From a checkpoint of a small mixture-of-experts model trained on Wikipedia.
Size: 16 layers, width 256, 75.4M parameters.
Experts: 64 experts in each of 8 layers, 224 GELU neurons an expert, 2 picks a token, a softmax router.
Training: a variant of SOAP for the experts, 356M tokens.
Below are experts of layer 6 (counted from 0) of a mixture-of-experts language model. Rows are named router (the router's row for the expert), up (a neuron's input weights, with its number) and show model dimensions 0-255. Each number is 50 + 15 x the weight over its row's rms, rounded and kept within 0 to 99.
After each expert's rows: a language model's description of what the expert responds to. This comes from a sample of Wikipedia text that the model never trained on.

# expert 5
router:66 50 41 42 76 49 45 54 60 58 53 36 56 57 33 44 65 31 63 65 16 36 18 68 39 63 62 89 59 56 56 40 50 46 48 63 59 68 56 48 55 54 57 62 34 53 49 41 50 63 76 51 61 32 38 56 49 49 36 36 41 34 46 32 23 74 57 18 33 44 44 58 52 43 55 73 54 44 60 30 39 45 72 68 74 71 31 50 70 55 40 58 65 50 51 40 57 14 38 78 40 74 70 38 60 65 54 65 63 67 68 13 65 54 65 28 38 38 68 66 26 45 61 27 36 58 41 50 72 42 58 75 40 46 72 56 54 78 46 36 46 71 50 58 47 57 61 30 42 30 56 61 39 81 54 44 60 35 48 53 54 49 40 48 59 38 72 43 61 47 64 53 26 33 72 43 54 62 52 56 35 51 48 25 41 44 46 38 32 85 55 47 63 56 64 25 53 09 53 32 36 68 59 48 29 34 54 43 30 65 59 37 67 38 75 52 40 52 51 75 52 65 74 25 43 26 73 36 47 44 67 37 40 21 60 71 61 52 63 32 49 54 32 66 60 51 77 39 56 86 47 56 40 26 54 91
up1:48 59 48 66 56 45 41 48 58 51 54 56 32 59 52 63 53 50 55 37 35 57 46 48 34 58 51 37 53 61 51 12 29 45 49 30 67 35 52 39 82 55 53 51 55 40 32 79 41 35 72 48 37 76 33 41 62 34 46 78 60 38 35 67 33 52 81 53 28 34 31 13 73 68 50 50 35 54 64 25 48 62 37 61 54 47 32 05 44 46 58 63 55 66 57 57 53 64 34 60 48 84 37 37 45 35 63 27 45 59 59 40 68 68 68 60 42 30 50 42 29 66 49 21 86 40 62 38 71 22 29 49 49 21 63 48 26 50 64 74 69 39 52 53 46 67 41 58 52 45 74 40 33 69 57 30 48 71 58 50 68 57 61 35 52 27 64 35 54 46 13 44 66 43 29 66 27 31 38 32 55 44 33 44 27 65 45 49 43 39 58 38 63 41 49 74 81 51 70 51 37 53 63 47 67 52 71 42 38 67 50 69 20 44 49 85 68 37 46 33 42 38 63 71 51 48 18 56 41 41 40 59 68 61 32 53 64 58 45 56 44 42 35 56 84 21 61 30 67 39 58 51 32 29 58 42
It responds to: Music credits, table cells. Musical roles and credit words in album personnel lists, such as guitar, vocals, drums, plus blank or numeric cells in tables.

# expert 51
router:50 49 34 46 57 52 41 38 52 75 53 48 58 52 29 52 70 59 60 25 33 17 65 43 72 53 46 64 60 63 47 55 44 56 34 47 37 65 60 63 46 34 42 66 63 43 48 67 40 35 54 35 44 47 37 51 34 66 43 49 30 47 35 49 17 71 60 41 55 59 44 47 30 46 29 63 31 55 57 42 44 28 60 78 73 31 32 22 57 65 35 64 41 54 46 45 64 15 66 68 40 50 72 33 41 60 43 56 38 42 42 24 43 35 59 34 41 28 84 64 84 43 38 37 54 43 46 56 68 45 73 50 55 84 89 38 39 80 65 54 53 42 51 26 46 53 38 25 75 61 61 56 01 68 47 50 28 64 31 50 41 58 59 77 69 40 57 27 70 58 55 59 56 59 64 30 54 53 40 56 50 42 52 43 25 15 45 27 45 29 35 58 63 57 84 25 72 40 35 32 51 57 68 38 55 64 55 42 57 69 40 65 40 43 60 68 64 43 63 58 40 96 70 55 51 28 52 44 59 32 43 35 45 25 55 63 38 36 42 39 67 66 41 61 48 67 58 62 43 60 20 43 69 25 52 60
up1:32 50 46 70 33 56 50 49 76 79 67 64 42 38 32 64 53 32 39 63 48 57 44 68 33 44 44 56 62 36 63 46 27 54 56 85 43 51 59 50 83 53 45 57 60 25 24 50 26 32 54 50 81 37 63 40 62 55 52 42 61 52 43 44 32 45 65 27 32 65 56 25 42 42 70 86 64 56 66 25 48 58 47 55 56 23 36 56 77 68 14 70 56 55 53 57 84 53 53 36 49 60 59 56 47 71 88 47 75 67 49 52 55 42 25 64 47 48 56 59 36 25 21 61 47 60 56 36 58 47 45 46 72 67 35 57 83 63 51 63 53 41 20 67 38 51 43 47 40 63 55 39 40 53 60 61 47 56 62 41 33 58 49 57 39 37 66 47 62 64 44 49 55 67 53 66 42 70 67 31 49 57 52 07 67 45 68 35 35 86 51 52 70 44 25 81 67 70 46 52 41 38 41 30 23 52 50 69 47 60 55 64 30 58 50 75 59 32 41 35 74 39 44 72 52 68 53 58 49 51 45 61 66 76 48 28 52 55 48 14 51 16 40 67 50 67 13 46 52 44 56 35 67 65 42 45
It responds to: Foreign surname endings. Final pieces of Slavic, Germanic and other non-English surnames and place names, such as -ović, -ski, -berg, -sson, Smolensk.

# expert 24
router:63 42 52 46 58 49 45 53 73 43 63 67 57 64 40 43 69 50 59 42 40 59 24 59 42 38 64 65 59 44 34 21 41 23 71 62 18 44 65 45 38 34 28 66 50 38 41 49 45 41 49 46 25 29 37 37 38 53 44 45 40 47 53 48 44 62 73 39 15 62 30 58 48 61 38 55 46 57 31 43 58 20 51 70 63 59 78 49 80 67 50 76 62 59 50 49 52 34 70 76 41 54 54 54 75 48 25 64 50 38 60 24 34 54 58 48 42 31 46 68 63 36 51 34 53 27 44 57 55 31 72 59 37 64 73 44 39 57 48 31 48 53 40 37 33 49 59 31 64 48 78 56 20 64 36 33 45 42 19 63 78 71 71 53 45 19 64 34 42 54 79 64 32 48 72 33 28 51 43 46 79 42 56 36 18 27 40 41 40 44 38 52 58 53 75 30 48 24 99 33 47 54 46 53 42 41 63 29 49 63 43 48 55 38 42 32 57 46 43 50 23 66 53 51 67 37 69 38 64 31 47 48 44 33 41 56 16 60 51 24 71 45 60 70 45 47 64 21 55 81 18 41 63 42 47 63
up0:41 65 47 59 37 59 27 55 65 25 66 27 16 31 39 60 55 14 54 62 37 51 82 66 47 49 44 57 43 78 71 49 52 41 64 44 65 57 60 66 38 82 49 65 49 33 18 27 65 33 56 43 49 32 61 34 72 40 46 60 46 50 28 53 53 42 64 93 32 58 23 80 69 54 46 26 37 54 50 59 56 60 59 77 67 36 52 41 60 67 69 61 31 61 61 87 49 75 55 56 51 59 66 37 59 90 66 39 60 49 61 32 42 38 73 56 46 50 49 71 64 34 39 62 50 74 61 62 33 39 50 55 60 96 52 41 47 63 57 62 56 59 57 26 64 61 37 37 78 31 77 43 39 42 73 37 45 42 61 25 37 48 45 29 58 45 56 68 60 60 34 50 74 45 62 49 68 44 80 33 56 66 38 23 44 40 64 45 39 65 77 39 45 65 29 41 41 37 50 57 49 37 53 54 73 46 58 29 51 39 59 47 44 36 36 42 59 48 73 43 37 62 41 65 16 42 29 51 61 60 51 33 53 57 69 53 57 32 59 65 60 51 50 32 48 76 50 47 81 57 61 37 51 50 18 47
It responds to: Mid-word suffix pieces. Inner or final pieces of longer words and names, especially suffixes like ic, ist, ian, ologist, anc, as in Ch-anc-ery, lim-p-ets.

# expert 4
router:78 57 33 49 48 62 40 55 45 47 39 37 65 37 61 36 44 61 58 38 35 23 48 65 40 52 68 49 51 42 43 51 49 58 52 76 25 59 44 57 51 22 58 58 52 37 42 51 44 27 66 43 53 40 45 44 23 55 24 41 34 53 41 34 00 55 30 48 58 64 39 54 37 42 47 73 23 52 56 25 56 40 74 46 56 49 13 30 62 50 33 52 64 41 21 54 52 32 60 51 49 58 50 41 57 64 45 58 65 60 62 44 28 56 50 45 30 45 40 58 64 47 67 46 54 24 59 68 78 48 75 64 35 54 51 44 45 40 46 55 39 45 60 52 44 44 60 39 75 56 39 64 32 57 29 68 46 92 50 62 41 33 41 99 64 42 63 13 71 34 67 39 43 33 71 42 47 66 32 30 60 46 45 51 46 51 30 43 27 50 64 39 67 45 46 18 54 34 50 34 31 36 63 52 31 44 67 33 32 53 00 50 61 45 87 37 36 39 35 50 38 52 60 55 77 40 40 27 65 52 67 47 55 28 41 57 51 46 81 40 39 63 17 53 58 28 65 21 61 26 46 57 80 34 55 62
up3:61 68 48 51 39 54 68 66 38 51 53 40 33 37 64 49 25 36 38 65 21 21 57 29 47 26 33 64 60 57 38 51 74 59 41 67 42 40 40 19 41 43 41 56 57 16 29 42 46 31 21 67 56 32 59 26 49 62 41 44 58 17 22 48 23 80 46 46 73 74 44 35 27 30 39 38 39 62 68 72 67 52 55 28 38 60 45 66 97 61 62 42 45 42 47 56 37 58 44 62 63 42 46 13 44 36 32 59 40 73 43 35 48 69 32 32 33 55 43 25 37 33 54 52 47 33 25 59 40 55 33 43 57 57 67 56 46 46 60 55 69 62 45 47 34 29 35 42 27 53 78 30 44 65 48 47 59 47 47 44 46 69 39 78 49 35 32 39 28 41 41 63 33 40 40 46 61 63 46 48 57 46 48 17 47 44 57 42 50 65 65 17 46 18 48 62 47 45 51 59 34 54 62 55 60 78 42 22 42 52 60 58 25 58 31 79 56 48 65 68 48 59 51 52 70 60 31 55 40 39 51 46 34 62 56 26 64 70 39 50 78 58 65 25 43 52 69 54 33 60 49 53 08 67 67 68
It responds to: For/from prepositions. The prepositions for and from in running prose, such as played for the team or adapted from Tidal, plus following articles.

# expert 41
router:63 37 63 41 58 51 40 41 60 66 60 55 60 57 46 23 44 69 58 41 47 49 41 69 77 39 73 59 66 66 51 59 53 47 38 43 50 47 59 56 36 43 29 57 40 50 50 54 43 31 64 33 30 39 54 50 13 67 46 39 32 58 67 50 40 60 27 45 32 53 19 56 39 69 46 60 50 63 55 33 15 70 55 63 64 14 27 27 69 61 26 59 85 46 37 43 91 24 31 46 47 70 51 57 56 50 59 56 61 69 68 37 63 29 45 40 37 32 45 67 47 53 40 58 67 70 68 47 65 29 64 59 22 51 71 31 44 67 35 65 40 66 32 65 16 50 45 34 76 33 78 42 42 56 29 38 15 49 36 52 40 46 61 70 39 31 40 33 48 52 51 56 52 50 63 33 56 69 46 12 49 45 62 43 22 43 62 61 47 60 44 46 70 46 60 34 72 32 52 31 38 44 55 21 31 66 69 49 34 49 44 68 59 25 67 26 46 28 44 37 43 79 55 33 67 45 63 56 61 53 44 73 51 46 50 67 48 75 61 29 87 53 51 75 15 52 61 44 61 59 38 39 53 39 42 52
up0:59 62 55 48 27 40 45 46 39 61 44 42 58 52 21 37 75 50 70 49 34 51 56 49 81 61 61 31 58 58 22 41 40 50 37 77 59 57 47 64 48 37 75 36 34 32 51 29 30 46 67 51 65 74 59 64 56 80 26 44 97 61 44 23 67 58 45 56 51 48 44 30 49 31 30 47 55 33 82 36 08 45 62 46 72 42 50 39 37 65 65 67 58 63 32 61 61 50 62 34 54 34 60 52 39 74 70 63 73 48 51 45 42 61 43 31 70 33 35 56 56 58 57 73 39 27 27 59 63 80 56 58 61 54 32 74 34 28 47 56 40 76 65 69 58 48 55 73 65 26 25 46 50 58 46 91 57 59 67 32 43 57 51 55 37 50 25 34 41 48 44 84 49 58 66 49 51 50 75 66 60 42 59 66 58 43 38 31 53 48 60 46 51 18 47 22 74 73 26 33 69 63 39 62 36 38 31 40 59 43 67 59 89 48 56 54 52 52 59 55 54 49 39 38 53 50 34 50 50 38 39 50 65 64 51 64 38 46 64 48 34 45 60 54 61 26 36 52 57 29 14 64 67 49 80 64
It responds to: Copulas and descriptive heads. The verbs is, are, was and located after a subject or parenthesis, plus head nouns in descriptive entries on species, aircraft, vehicles.

# expert 16
router:70 38 29 53 37 42 57 57 55 52 35 36 60 43 40 33 53 47 75 36 42 50 59 61 27 46 61 47 36 73 40 36 29 43 35 83 56 42 55 78 59 81 52 47 49 59 40 52 25 31 38 51 53 34 21 38 43 55 47 35 31 56 32 21 50 56 70 47 36 52 25 59 62 41 46 61 59 39 55 41 51 34 72 53 60 63 49 44 59 52 37 54 57 29 39 44 45 46 46 78 51 70 63 63 22 68 46 56 42 72 42 34 55 37 72 36 19 26 55 77 46 36 85 49 66 41 54 74 83 46 74 73 44 21 64 59 30 62 54 54 45 55 43 61 46 35 31 37 48 44 59 55 35 45 33 42 54 61 38 70 45 58 61 80 73 42 33 22 51 62 68 40 52 43 55 15 62 57 55 41 63 52 50 26 32 43 52 43 40 77 46 53 58 73 36 41 73 19 67 41 16 50 60 24 54 27 56 29 36 73 34 30 46 51 66 14 55 53 43 79 39 65 55 34 52 14 62 30 71 34 60 47 37 27 33 57 46 52 60 38 60 35 30 63 31 51 57 32 78 53 45 70 68 42 57 67
up4:33 51 51 60 63 58 76 55 82 45 58 61 33 45 22 44 25 39 52 47 39 16 23 55 88 44 43 96 23 41 36 61 54 54 31 52 54 31 62 46 62 48 06 45 88 48 49 75 47 63 35 58 48 43 49 65 69 38 31 69 42 21 34 29 50 40 39 28 58 59 56 63 51 23 64 60 44 49 35 84 43 51 71 69 42 27 51 70 59 62 38 52 48 67 46 37 49 46 70 72 40 50 32 40 36 48 55 31 65 60 46 45 43 38 39 31 51 48 27 41 26 60 55 39 41 67 35 40 63 44 63 60 68 51 23 72 21 48 22 61 59 36 50 64 54 49 64 30 50 69 50 16 51 58 59 60 30 63 40 52 71 42 36 75 60 51 73 26 40 54 94 51 48 69 60 29 20 61 55 56 39 55 34 46 43 51 62 35 62 49 66 33 45 55 64 51 32 59 37 53 36 60 50 35 70 61 78 41 61 46 50 44 67 54 50 54 83 47 46 42 57 55 55 56 58 57 34 45 30 64 56 44 40 52 38 59 53 68 33 24 63 53 41 50 48 44 35 50 06 57 41 34 32 63 37 36
It responds to: Title and name starts. First words or word pieces of proper names and titles, often after the or a quote, such as A, An, The, New (York), U(.S.), VHS.